Weights of a small mixture-of-experts language model, trained from scratch on English Wikipedia.
Training: a variant of Muon for the experts, 193M tokens, 5900 steps.
Below are experts of layer 5 (counted from 0) of a mixture-of-experts language model. Rows are named router (the router's row for the expert), down (a neuron's output weights, with its number) and show model dimensions 0-95. Each number is 500 + 40 x the weight over its row's rms, rounded and kept within 0 to 999. Numbers have three digits each.
Before each expert's rows: a language model's description of what the expert responds to. This comes from a sample of Wikipedia text that the model never trained on.

# expert 50
Word-final endings. Final pieces of names and words, such as ville in Hawkinsville, es, ia, idae, y, often before commas, periods or line breaks.
router:485498504464508482517427407503472512386548505505498567559566471487512584482509429468482557500549474502549523527555512482521475522438544433468495515487511502523483477546606500578560541484496482502499524572446454480502561523467549513474486505511532533475544547434456514478476503512544482559
down0:503493475411485497526550542511473470450554462512521506464484457559516531511481575536499477495494507539387458472533564493521452490451462478510509501527533538517516524564430469495449520524519558547572524529472476441481488470577498511547557504520477445530426587478554473510445529488514570427
down1:478504442450410488524527543426491470503506489495504460551505507532529488533523546461541442526441485569564530462515517476497516508501480504518515431487559580516551463594514513458438472499506517490551508555466483484448513531445489486428445545571534482496410522441494515534409515454437491481
down2:526541517490566528452424480561480540550562477508457533503515497546531529532493538434495429457502539523561508536522528523537535422489551546442559459480436500485468494581542501540622459509522495481506509539521551567449552535441465485509488549494556473538539474473502526570505505509499526537
down3:499478468484524496427460529451509498538443522449520427517514534548486458501510492496439445508495511516512475495459378527486543624569500513483568476473515571436456531462501572535530548470482467542439554538542520481457529536480517548470479481500421488453543518468511473483480451534499503435
down4:486445554500476426470537555410503573441462457493470396505481445544556451529492572519511537554518501508471468433461501509537496527552432528452525471589520471438431548470510448500468519552520524455499530520502533503493465505522482525510541488516521499481506440568478478498499472498519397492
down5:502488522478429449522494505542503532535531440496431557490461547426524471498537470454491531486518540477580527422496404484524562460548544527442471603584539508484460466495540507462594453507538490526478532485475465463523503491524470528472469470513477478584494476558566502525514521544462473512
down6:417445445553416533593580619472472515504469540519591475533453416494496493513497475524460551504479526529528526513488488466488462507525430495498495427569529530466504473469516540501457472526478465464454437504512485486499466511511477543457505488530516526426458529454502418501485477482502530451
down7:525485501599540591554456443441453510524529475517568488510510530559520483494451462481535522584432478483533550552484469523482472515494586429504548491481462549531525539478541509505494450516572434514468437454509479574466512496469506531519484518479554517538561461505551524565486452432507500492
down8:457500523515382502528567552411490510511532492535474455524482495525488494467480534502552564453506519548437522396512512461513463457531461544515469513489514497514467477490479519426412487555506481392509486524491497494487432516530506536524498511493480487483535505478420391474505468476503505401
down9:556544556452535533499450492557507535447493501518475439524544483525532506485546415566527505468593508434526536503470495462537525489533508528544484496475451515477562525513542497555484473479514497584472393446544499415493538444559472427547496482527488498533500557456547520524470479545531566511
down10:465485492463497501436528528524489475489373489514491471477441514499609512508460504510526520514486532587579529452540496531464529507475544444541537459473490500504501474518447550413502454547503559505509505554485471475567546494528449517483505541515566554501456482470436443561499516442463583512
down11:485509492488491485508461499466467459489473511482426570485481488468528539479494473450478484489430511454499485539499484530532501532502405531586498485565496552580513518518479558479546438547473555540459445527447445410474531503505586592537514456548474471485586443536513525531566503548489488485
down12:386489431523505511553559629499512528482532502538519466520472418477536444503491544550523527517439487525473535474437482455528503487516412502489467497521544449490545532499530545437473459562462505451526468485488479477500483498502472476528549431499494545477427481491537476489502402467557459522
down13:513520494426438518496498653495498463490525499531528488524489462530502476531516514477481466465515522492564474423550489507572483522520401495566523471557561539464488468539461468475454526492511541495463517516481496532522527508528522483550453528551514497464448513559537592431474528494551563419
down14:465486478499485456480494612508491493516473436499456511515496493475520527544483512461554556522466502510512599399526492486480511452476417558561527500543569470504465497543451477427525509480472522457517468543468509478537516504533396471550476498464528447534423475455535497547529516497447594482
down15:508477458425473508527490436494468535438503496420475499541506567500516507497494484520476539515464543505567442527516480478527447479455494487474532529534484542505440442505507523538495487530453438550503500653481497512486508507541429518445500562529468587535427515469460465512496555514559591485
down16:546516551546557541417409347546522516480485528556534477470497493506515533450557460469489530479452520523529542570506496554478529526482526469533491512500460456523441492446473516574570469533554488515470450522483483452490506513484440473429487504523545534472568491499464515551435493506489469499
down17:467511586539512479496444487492474520485496516483455472481565519486529504392526478431495562503540485529443526539479518557530541536566533437530463513537420485489560501461501486554511505524511474443510528534447433481467457581511536594480513484499512388467536520506467488536453517482507419520
down18:531518527587546530457421284524533496528529546507485511476538462502465555472507511475433519480536499511497492536501544496477500488500556503535475498533408431553478510490518452535534507510518504536517462478512434479486473534438498467445478453518497487480560488452456529502514507514494513525
down19:496550520489496582509453432509497462517508557538497516465446465487535452524545510448556513478451497531517487535564500456478447488501527457495485529470454429514502503514557526477585502587439526460440507475446452585530591510500533517508491491504549578497575453481508528544420533480500484568
down20:489462525435442480556547634539472498526520529500516475512538447491489499534450527493539541512514629524527463427516473482465523456518441541441551473484540534513514509516446543457434468528514528454459546453494526498571529476518488500531530493492573459494451470552478468501526541525441509436
down21:483460458484489549526536624548432459574556489531468539522455416519489501509433517475520534410474511551544492451544492490448544470481467457493496506454534565475535449500493495412521534503475501434494503493522494556565506513498400474557507543491558524506454451506484435486512490495465506505
down22:478538474404480493487506560513494474513539549522575502466410491472559464489555528540471444520494463541546518436522469512455473549529490529503500515518557612482503457565494487500477506468557504472493517498505507518557538526494541492530464455484551538448446542566485509440560591559441528556
down23:496468480488470491556508591503467546497498515483515566518473535527465507523437465521486551490447451503479440501528565416533581505444484439473530459524539511549446560454560462430458490479501472558461480522516437528580526511531465497512519527486595463509528517442551551534544512518459569510
down24:476555470489426524472523503472508479453471496486551518520536558567447451459528456505497477524572509536430552515460509508464539486527525512461488487496463480491486448462495489547523423449458385584445560514509476494465527593481571521533475495543445484474494525449502571464542511500585477530
down25:474447507506507455593496464465499495451508411511510477529462500489412546582441531516441545393489489571515476543439494489535543550506527435483528539507480441515530542451478507507477475522496485420512495538558484449434456528568528483535468535527470528536479537503449460536447479515492544538
down26:603540466529567520437479433501620509527539491519489503542487448533497475467546502497509559464507460490585490483439528489490559509446542423468513493514453536491558492484546490557473493468513508417449530533444497516474468553440457491524572475458490446451575485510519510528460524533504493477
down27:445475503447444465517559679463504497532484485496497498517461523496484469555444529519526426508461500560503467450526459486530520500503453484491478479501582563468533447500489505408445487515493539418522520453518529530533481504492486546545520491540573508472442455545459481482550523493541474510
down28:464496549546552509572532501525504480549528574521451512582526457472460470525495483563477491442551497470417532539443493469515493491506523467473571519569471438490496538471544531498516497516500402613486515492503567533499428503515558453535463533468508424509548525468494493568532445477523512489
down29:440514457577537496503559484560492513416445474490503567508560516513511486501476518496529512563478505474425490549506557474454470486520462504563449501498423500517503564489554527525502473533518474506534442510473531514503488446486487464432518516532616499445586482445426517477527508459568505418
down30:513463425596540500568475622493472566500475524539460470552495507541525470490448553545475463501485515539501491514461560462537496463495471528481471430453545490535495498437516453499368486502468495569500502444529491493472406477503462492536508483463487459459488468529487475505521522459459464441
down31:463504520472419484532494624546469526488484470475523489493433483529464475496451456480504499470511492534544556388538482492525487479456454564527470459480550534491491483483476445391474467469512507424543534530454510463545464484478451526524489548518567495517436453476454494537574528486447496446

# expert 19
Word-final suffixes. Closing suffix pieces of common words before punctuation, such as -ed in damaged and awarded, -ity, -tions, -ards.
router:512447473526546503551522450470502503462480516501464542530580483439525512457497450508435534547551456487479481466570560468495551454388486453537458476530500535523429496556584488543556503563494487547526423548482482507460547530495509516546506454494545488514417459470507437492519527497445449482
down0:562500523400490461531445497525508451413463534442447562494459511496546457518477473516498500433474524501580474499544515503469462517498434499506520541445506546535574511455454456566518444462450505449460534511445464476488531497477474468519466536552554503499566493445587422512493531495507464451
down1:514472422485507562491627560474557525515420441548553459454534507484559474498518486516456536512465497534518479480519513458471466468472449452509508455449559489455528532499486530540482492497469554528558565547486497506511511446555461507552454416572483510439496463543516469505523540487525546421
down2:524549504487478545415539510477531435546501536517505501485442520436514514530542467508475457485479573440471536525454546455443523456525587566517469467515482583496494475523523484552481442459478532427427493470534458429475548531443536439551455495532450496499576563475457490459496503471486463485
down3:436510482452519596513523444461489453525589542518496556535507438490464466523557471497461502502499521512574582481526484511455542402540453511442428543505471469503498493507479539520510478504528508483563424523504494533490483566511503414501482507536530498516403483584453464526508548539451513493
down4:542567496521542452520510468485488399493443512513522437493450448502485518541546513473497507527483477546571444494517543457538545541500426460501549487541507519472566494510511563442464517513549509470479553476429449480493439572491559512479462482499495505433439523480529560602478486447447479562
down5:426430501513480469435470441514459473475529516506469566536463514503468561514441488547508574550466498491454505512513516470467450630512500528476548520454523564478479485549573499443493489506521513496492479554475460475556487457427508524434564507549555543498524548498533475578560448481470472518
down6:501511516612574575551501414523503551486525480507474478519497480484522545444460525547468525501511540473473468477485502504579407553468493503469521482455522471560484501472495465504503557506552502508476487480494493539432423505482386498500474445415536477490555492417501477534494523483458440444
down7:494491490498510478524497430545533481501436526430503508481484486444533527440478540556450508448544451574521529522577448499498522495567510476504506382547526550521491433523428470547532609472549535489475559497473489508519501503508475489465445486517486470453457453467428459488531568471507501431
down8:549410590482467443507452542540501536479530475487548416459489515479464528548523454499503517501467513485588501439490461508504532467503520458535555485473518445548478461542481585502519516544549543402523563511552505501504536495557448533468497461470490521505563564465590489506468479557479463529
down9:486569492482535481506474466514537536503519508524505520446528560476510472527570454506524404463443505450544532536483523496489556459478573511474452510508519532444487463470540561538505554453531481494501461517486560491486512521538528599495512527406472580516479526560492504576465409604476486524
down10:548468523533548496483421476489459541487576527464482556484515501478461457459497445422488480453495503515433482530497537484573467554449587461525510521488482522539468527477498465591558490500565460577509527538554510507456496559441534475496492501475473570493611447508506474440470462526502483545
down11:489460512411454544478470506486481499520560525479423452567468452522468475571537508526469508469465450555517493408507462488424494556520477465444528488451575495470538520525550444454458503476537509536475556476579480502491487555500530451491486486548505570549536445542512487525469541509594510551
down12:519485484500479439534460487522518511483544519503483479555544538543509529483432410495510535442509519500497463535478557489539472506483549483513549551502482478530485467514552464505489523541542399471490562541586505526452525549507387524486492482541576541538590465435456459479554449515439566495
down13:460522497554557510465527464492429511487490492496468512486502507426504473443503446547503587578483515429495427583515482535525524572437512492530491505503504416511520504497567569560491509561515472562464481510441493546502448541482529460526602440508450489442433461499501489539493444494498497495
down14:535398537543487455492463435537533523508511567472489483510504512475549439520471517496544436487506434508430485495517471542502484497539505479502495523499461479514464582539430438577536546478419454542456549482504539528489465441519528539502458527458526551511551518477447528425584432563526503492
down15:515546543554447433512527441473456433500476465542537481490475489525516587449432480526473500474489525595489506480480521512498452472487519481459439441535423418506486483472493468496566507503562567610474476505521500547497527459449447471518486515511481513490466551476472468502579468456417530464
down16:512542457587596519419422449456432486465468529507474482473540510489532540432518446500477481534494511476438496524547520450440437518472559477500537543527448440429533542514522465568498513427484430562512469490497492518485545522472541501510526484438527534489540556570499520529495472507506455542
down17:533533456492452497537528469547448532496527569473478508464492458446471563412569478489512497498518566479496456484512442513510511486520509493426543500523513485491497446493451545550467558502503480529529481523395456442549391507476464447520572526503563470497482433520486540487491574533528558572
down18:443443489532421554506516566399463496488511515532540489519510487506492519583506517518483522538508563523543529490531453528477417548529489435523560523499514523540501492463524569519501555515411505551532495515503533557501550558455541501548494470485536500509397546476535575493439521495447554546
down19:524510552460533509471481494421504491519542491497509515538514504539441489536489565565529426479490570508473575487505559479455522449537521444539491458499505532479465512553497407547445425435469439534518501560444496502487552536511486483509426568459521494493500519500547588439505516583530556509
down20:459450527475468486497474475432465516511498501511480409521484461545559511563494531436562459455541571532513463472511487542474515504505483494570446456469494467612512509536513566513485478507449452453504436496497488477464442495498450418453512519442531458501484404501466493444560490466441508435
down21:431555533464480487463526566459503543555473464553519430494454490493459499552462525481446435472457538487504531466513498510487435428485458585499581511495547532467499453500474456423530490562433530413497491526514526493534535515488514499508570556466494497515478478522459522490540583401505497449
down22:600531552475536551489408420512521518527537496501503529443574509450510541506470564443443520492522520441498495503520439470496515462576537513532542473558482471515489525487506491517542508526447522493499500459545476517441487508471572497476570540524515490577578512518587571485458542446459490540
down23:541463484541533508524535431434502502498527471492520548503563551463490426489494486459470494448526512466409475558442479471535497479536555493501489500482472430501418456476534493527504487472468392466485596521501492516437486537452541582510501484497478539471548428519434486472472450542581474525
down24:550483544518434479499439445529504475511479528527559514468575548457497475505495482519487469443594476576508450512515513481517524584418517535421488514539493527492471519499490428490500501491527500485343474527486503519497507494400511461499501543485557521517532468567487492487479503411474493462
down25:521500509449508526441460491538528473542467514440491472483447510560540506491417517539497522503523483449487486423506446517523567500484511574507475448544440527522492561544485497454434447484480451543549435481517471460510445543517574526480545569479539478490440500556528499563506489617570514473
down26:473478533540423478578554526502512485494505465484525495498495514527440525520507510490491547468512477475498506479482426441530437558512582511528484482512456488520535537471505605511508562551435536443466515522472479459541441559524515424453442485455477474412487475452543412555487428486534451506
down27:551493505442487465486510469515488537601556554533527511438516536455501458472522492485509453530526473517510478455444502541524469528531510507469521440452506454491423479553455593573492447519533449518426439501535482483487537566419555462508476492461448500473545582453512505477412492464535526507
down28:555491459523521460511466512555465459453541485533537509460446528436500496429444481452396583510467484501463479513464501463485479467450527516480621473478521512446438548510522490526536499499541525484391499539466535512502469524447441503542484509516515583432448503503467525495509480572482554473
down29:498531523580465522542522500502511485543440457487526503530536527522555547423504565559502469518497508513493554481507484544504486445510517530414448498529449507474497534533538468553435533526462476535548437467428514539498520429475584532517527559518507486489423509583436480518535583465475432549
down30:486472466522431502584590565536460481525441544522443501424484489524553506519489482462540455505554477571515427521483568484509585460485506508500514481490499425498431460565584471420471499469489486472529446501506517573508492472489543533527510502543441566543469493506450460543489512482459513492
down31:564483503509652486466425458538479553504555496508554511442495478559505476490476524492479491528459435497530540486521409519509529535490523475510468514483486537509540531510563516543566450549514422516556464444534522573503470487509539530481469473521514490471558521597456534548464547524522507546

# expert 42
Commas and clause punctuation. Commas and other separators after names and places, as in Atlanta, Georgia, also ), ", ; and and.
router:496532550481474515445443445543529563437546525480544510549476509510475472460555437469531451498507462483529527518539565512552453527491532452468510451470515443380502530487558524481515487515493511502549507554472524499464545491455459488418530443497391564489561507493484566518487458452503555543
down0:469383518476467529507535573539475560556468468493441484470482463449440524486499525447507568503535445514510535482475473462552460491489461578566500498498525425468528443544494460515456524492545489561498523432505542497519454585563521521509514593593539529500534531492495535520497490480482465537
down1:521575546519545495488485433479505455518573475584534422558456470491501494545523461540521576495557507517556480467482499504568506532491496451472557502453459488468541493490478568444481482508533442532491510568535512561462541522515513499463515501606453521501513478530502494519600451413494515443
down2:465475520558438451477487526399463507552486602498541553514507514563444559444510437472497516572467481496477506515464518527530469498455502442494419476444557444459480503551484531482524441442550489485479483500495474561444504476476515478493495493446518481454494473413557431509582474512463493504
down3:591526553502582517390435373513502470450415481483512481500499527506541496486476500500444535534545490487483547504508462477451455500527474465536501547457466509543440478454493481524458521506543528433530575478508445451482522486469518477471514553523437470471521482522575437532489495467551495458
down4:548510505501538493436509412522617560452569496488549504509519416532518533382462458512528494485570489523497533527479464486502540530527495525482504470486482476548512469515480456485523480499442497492478526476508510491479570555583515564500471580528605541486492510475517571435513535497519503539
down5:587512514454502486485482483541488550488501491488460534526437474506532504528523532499394506577470473519553519557493524487531526534503468461500544430576484543510476570447484428471507536526502574521477449472489494501578509468536472522525489546544468520462456515471433539381500420546480443516
down6:501534517567492548519531478576509539586457455489475456482457532513493558503467498484477493524498636505480508502485512440504448438498558550442479452495459429545512455458526454432477489553456509573503478464514540548571484500552484480502527515444411474492477490546516504455449523480435481498
down7:479530546482469499506533388441563587463515434472429501473486464552547516538438483483501537437523481444486553482440516548527481474525517482494457529458534512443456559394490411487545516476495487558452514441475508526518538465494496469467435437466498491504507538526543523571485490486493530517
down8:515451539500500482438498564490554536530500469438559573569462503540502488438520525481522447517440516522553526489526506537480511521558515510528554434543462456535516579449459567411476478434502521489496436495525496481527450586463487551478531488530575474448535544452433531488537486478453484478
down9:544482486474471455501510489503555534468535461485503490471485546510494518497482434461467495451505441450533564450531482523509529558567550446523582496523459463511486561479481458476508534437485544485462554520415506416437496509548431446593487421473522505600459450483525531472468489512449489499
down10:433546509507553515506455483500540535464528473477430515504530528447493451442545476536456512482567523453466539503485594477451466512444528529536495510392631411528530487563544473490496463528496445558468487445526455500494498538521523538477502476456471507490490516506494527501473537457463538588
down11:488518488464566472498499456505488537432498517519492550498587524463450480516536547487471475417421525490557499465496478512479470491498542510484533498440545563562535520478509520478490405415496490462476473618467527434554455446561538553446542525459490552530526576506470521456537517506498505509
down12:491487448432458531492499479488474566525489486473545476530529514485503569491484459506496432520538502559455478532508482484453520478445557521469485492469576409541491488517507514502500586470377463534425421463563518419502499559544464528450500462478458466548455494534470526525507591522505500522
down13:535463468449482461502566443546476521473411600511488498483505530554489493528447507493511563564517492505489506500515375511467497529548526447434551463407455440511546577496508483417563535540486538497519559508506519548486488463494438541489539490477485525469511551454478502539514509487471471547
down14:525467589518485499540528557543484520473560500509489537440508529437453500481484449509483485477522537535495482508473500503409538505554501423540492504407442536480516535444527517465466467559491578397467468439495497500486535463485420510554465538487486485561551455449449513487523480600488492476
down15:526504535551548537481468457505582518520467579453565499488467546429538458473509567439544417549469489547492490443512534513546529502504522497509508436524597578488518511514498457505488494502523534471496497510453507463493454472476524425515530483454588487469520473466536559504454511506480484624
down16:491498492544493474478481404474552602473542548487494534512448528578499501412525503526511482515518469479520533479472571543551485444516533458513441447493475481531489590520497485498430459428489565555552499514479512536509532538550491506472498457518475461480567490455453566552503595475512450531
down17:424416499522499475481506562464466437526468489543514567559576478475518497517430555468499541529520547497457503474545462526455529565506572497568521454498451515463490513485499574507577475467501500530492517470450468499547505525556481556479491482459442507467477477503537436409517538598551520488
down18:486452490479423541487474492447471548504499498444553505511418456440478416484452509491557506562480484476495511452546474555565485557513514499455483532479384504455466433560447476485510571556507509505497573487561462528512474435428464512478473531509522491500422514519463447527548515507460515470
down19:555473515416415499533490496548505434450465492485474511489446499552541456463441583505538545507441587486442499493507513465508458499508530551502501539507501552595468517461496486521471450609450509470533502539480513457463559568495546533474492519510481445513520535518480488547486576437463553491
down20:521516467491557468536527488493507457449454495498497471449441497538535520513509523487585643491505538495528521559519551563521525536524585516504485546535541564509477512570512516472483488536476519488504513509423430460531480568460498506529486496476481477529448639499497456498456488563468547487
down21:489488532474484491467445506492468469507389486466522466544514548542524449456569427529558508483501467509552532544465446575475442558518494505491563520450504431440573436471486573539569554471456501477520567520456521492541516532472488507490533508564469564455513560518487507508506476455455513553
down22:565510535544510491538457426505459581497516464518507464552519463464561561472415527548438528514419428488525516491485525460513550555542485526547505468473564456569506513519515492481476568444543510537501548491462497496460548527459435538449508493485532459488543466517453584494474555494568544531
down23:527560552592548524515437464482508621465462498434507532532488495522487449474504502460522423542483491539514482459489526440451519438535538465537557503481530453448464581547525453467524534443548520414492533476499504511452513521469456462450529476461515580531452523543497530507496497435510469493
down24:530468485497532481541544565501540569496451419479548501529491545510533494488450579508508432518495531463512514418497481576468558459540509485542520503503538525535552545461480488465487497494352595481516504474504505480549429454469559512536512474495516519454495526481486443453573490472443517482
down25:479601517432515529491550480457552526451518513494434460503503554437560461487475483464499504502490515483580445524456467509515489570509544458488477443506495557459444481512575516517510487561505494513457516540525485563413512517522499529449541444492483492540530548499572515457495522613486560430
down26:456494489416443467460552481478533498445540510436517560488497501565506545502501437474528577543551476433509465528467475499514552510491514429459470572532493514481555502474517558421541479583445456541547475531448467491493483495525547569534534510575439546536527506492452512459515468531563525528
down27:536527520446536452455517442505578499450551466520438486407517475464524470475514496523495475463516458510507472507521521445506473535543501509552483522508498512403460489507490622553494459549452562488504514535496518470453543492488485454460521532494360479558576525506530485534546472477519499570
down28:519424479528530524527440502446465510501444521485443420444509522491491462540508506505481475543503485456513454475489514474484487588591540550447513489464485494514550466528520462524438493415577446551520495485478536539462538517518451469410474438510429550558507492529570510519553472505419529518
down29:453535498485478578509432565514513481567536475564489533428446514562569483537554544539507494512524573456550495539536486451488450555526499479512539518556444520434557420547471505514515441470495426563512503523495518517521495527528493540559564512543505500526477528520527511542570430498522557465
down30:477476466485508491506500514478528500537476518608515531516469515403515467582522500499517444505533500579494529477504446484506500582476517473501476580459514518518481526520466639548532545497501425525506545490512561490561550535546597549505525459506526543474516521551503532494471540514580462521
down31:457531519526494576541578429491521453505546522460510469438402456567508500484535604513487479556505509452513565584505555508483527541502501497490524552515434479517499469491510474521576459539494500473515386528504525514538529472472488532516545505506457501489505424492547472558445491511475506578

# expert 21
Sentence-final word endings. Final suffixes or nouns that close a clause before a period or comma, such as soci(ety), collec(tion), history, respectiv(ely).
router:533493518512588490514436410479515528442506535544481550517546504455486517436508439454483555493554434472489493555548508442560525462480543413472449515527476567497479482535543502615514506508518453559548520536472435504438496527504548495463507506476532507544551469451493543517441502533505444512
down0:388438539515500498579548572473529465464522473517532509499413476536476498488563537468463498464515509496487499479505546443440512509539452498445481474535532531533467498519495488470463534480542566451463512492509487495507548421604449462477495463549519575570567504538494505469426506455486556538
down1:455498444540466450491591569446503524485496512525500502547517485497565480589482562600520486452485514486507507420482528490482474481471420517467549491462484506543522445475458459496448498473495584455463490553446493519507478487549483521504502448534468458463417462515494471588471571486479535432
down2:489506448536492499467523508542497501444479568536532573498453451561479472519514460533467519499485535452504402388480498509569461531576496530499493533559514509525492558570478503507496511504548498513482442559529525563482463506491475508498433544434506571536434518502469435429495460483467411483
down3:480523454468473475473524524509490537538479471484441482459473479499545488487445472495532491549493453474516559474482529520498485422504373566503455506521502512547502422550482454429447498481478515389523475490484494558540510485483393514513543528509491508447453463495492548527588531437536545426
down4:546540510509552486457521474589493517483456539472493548479503540465515580490408552439501489572480424492480532532530458488490465499570534470472546531519452457561459582466502475537559534481515573470578470463544514555462462459469507485553573532483531527529541519494507532482431441482496485520
down5:639494540445567480465452370571509475516513529430531552485570533517528513490501520492543507478518478513543471563544492499491489568516597474495531549550469450503498599493501483537500464516541512528511519459529485462507505567507471492475528526485514482503559493450506518484483513526537484579
down6:535566469499579574503487384529508459434538454555488486536486446525488435453525509516530453532517533483443441541470521447538540479506532533508458459471426457534500477472493467458406562522505434538473472473519497558480516538490448430473526434487508480489452518519453499506531505569496536522
down7:516461495446425447490528569563513529425501478485453547542530498522451497514471481501529596523540501482452541497491539427497472498472462494466543483513443506442467507559499568430465512516484504524458443543457467415511499547539484515513515513472458494540432493500497535475500586553547528386
down8:485504474442437428546623563471523484510503440458540467532457514555562552530481512560529547489500515525532502480512487559510544495547426487443534499494486511535529438451485574457438517470513548491463521504533490510571499504489448507499544471557489414449481544446456457557490461510481535461
down9:530565521499518485513525549533527463476492547536553508531469457501461527495487423537501584499507565529507508506557452544558467552454503505428510526508498571575526521418537532580457494461524560540491505503396527467494504456481427432499448501555515511472463464511511507535468478547537540425
down10:509536569516557563476394389505497554495532504494472481485504486471459508456524527479470467462534515457502494558505542495514539400507557473530510594526438492522526534554484493588526473498545480534517504449476484448452560459530506489480465492525490526560524520522488483422405475493481438504
down11:466453492428485439532509512511486534515505461501502539446535520427507425576533499516513438465442415487504502507531494457593545506455589479493536464487525518483459524526467502494597536488539518534473467497553527522474491528555558604488444502452554545490549522459523499521464479493573475456
down12:573505485485490455536451464502570583517566432519532570519532561453570474465500560450552475490552496531483471425489485547535514522530537536513479529501533477495556478510571425489534480564453545523501482501556450501468533516461532384541516495497505473454446505495465495523486434516483549539
down13:551516530547569567512454482500491537516523530462492586497544527418528456404510475431561488469559540446497527511498483484554554405489531502576467544507490462518506461511474465585541506480501497525505567468535475502481528511507505517509523493490465517506503419469423477491491549471486429594
down14:557547482536525543479446436405448494502500594484508557450544457461513547490549485461485524590471451458485508451527488466444489498437518504505497472553518541484488477551531493584553476455493524539539495501511551494470555497409528461539495501482557577517524538521438482510510482431538462548
down15:506487561507607540451472393494497497499520523470501504491542509519469530468505498456547481504486479509443472563533530441467524522456534515513486478471492431569492574481489436552583519510526426554406483477540515467489561492507526459501478517469422471526538465501487498492430419519472556555
down16:498537595484440538510451516534524533546503564549567530439482522411476419557491493553471466579479532516525484419462425516492509503564485470489520456503553528438506465489480550472543465561470498503512492483522465537542442541410451497541461532477554512481520474505523505510441487470501542552
down17:525543522467470517434433407600455450484481465534568458476478476498462489480538496461467527521527505514538472491427548529431508461501507554475496524439525414501533535483545482559471433492523468524508541525437535544491487532468442530503443475461535496476539512484528553545534392512446515537
down18:563515494486493500491488542505493473500544489577514479493544525543467469541464468445512468479484499502482553427482496533564629439451464432582558490547540484505445430481499529491501549534496522461482460566482486453502517510471551478529551506540520438460528491517537564505444469435606495502
down19:542574486424531493518563492489476533537492496577477473496492509468496506553532528556475538581485498436534588503511505490447520489444518500556537543466535533493551463515623471501539534438533534467529530462500495488553506462468530460522536472458527423484462530531595566507493566501444509484
down20:517530459527489498451456479482541514525545541474446481520523477495447515422529509514565532532522462468468536580475509527484538490475614419506507527516481524470562422519524509616478502440524523477489536424518471491483507531551559496508519554537522509473563526545582563500464519551517495571
down21:522472531439491485464510459491551435478481445435523541453533490585539546533478500541491529553534593506461524616446543535509490565485498475526493445438427473519507525502601439523530509550520466527393547546458512517480501520515510526506561482470507491479488489477520492561557512504476495485
down22:476482482576456537529527396513551500516466564435547516481480513508489490451453476498400554504475532474433499483495547441506536568497528498472497486527494567546475456485535514493566497469466499550504566554463457548516462569496492482514579486439472512480597496515455481473477523571429513511
down23:557518526554564519515401396527480459527505551470523498449530489448444513441478447480450497509495544473464522585542547491520459530505519479489449549546472456565485561498535461566515486497555450547502496459478444494476506537478526507518500457504449524501579467536496528448543448487434439547
down24:504530498441439525513548568532531515508550463547483436512503483501497512490517463494501467467535457491589501491473465501504502458497478501585468507528459501497505451494448473452449525450443531361486459520568504556494531486497387504473408553488477482493463525460479482514536514502522476388
down25:535521453530598502492415454542488491471498552510518503519453436491482534445501443479528448475486521436506575525581518524563430484515453479500502517478555495586548528514490477515489538420553497504482499481470485497495515490543450414458460488493495511494639493514461471536526463451446484507
down26:460567522476489498471542494542486556518482509525527495480499504498538505526425509526497505503467504494514573471555494465447425535537495607483552470446549450459526522496530537463514485496550506449506405453478520485573459526545476461493557415427487471522406505548505460572538492465454550553
down27:508569507549576583531407396567488522474506539518505505490545528474498505482572462520491500458547462509519526514510427534485501466460605444490498501516520497526446482506510470596480503489504433510501479485446429446483517465472505496516505511539535491459592461460497505503415484510538462553
down28:429489491423470476493539584475520547539501510483464448490442426519430501654469473510516495477494531589535506512515524498461478479508457470545462523452565515531490535549507470460511486502448562452526572511492498458481593470467452511480526459508496416513474485493451531487512500484480519452
down29:510515568595585508512425392552537510504492485486477543512521521440467506505524454503434474423503541566482489509465506509485553469506562428515499477505444498582522521455553498528554466491484448530539460459533508497452477531494481544530482473493594499478592485494489508477522446559520526533
down30:437484481530502530518589473512498541500477425564512523536481535578438545494484509555512552496544546405510541530509531524493529498519479464498474434530513487539484512495464501482415462418538529478518444502510478494534508469525509436462526516502452436453491575449518551505509517570491630483
down31:559538563459499477548476472527574443524523533468539537517543505532517463428536571458460443448497563512591555471447538495467538487534468497456475444543531553546484459458567454459497519433507512495497513530406483437523517501462503491521518467429520469465493501505503550559527532492482565557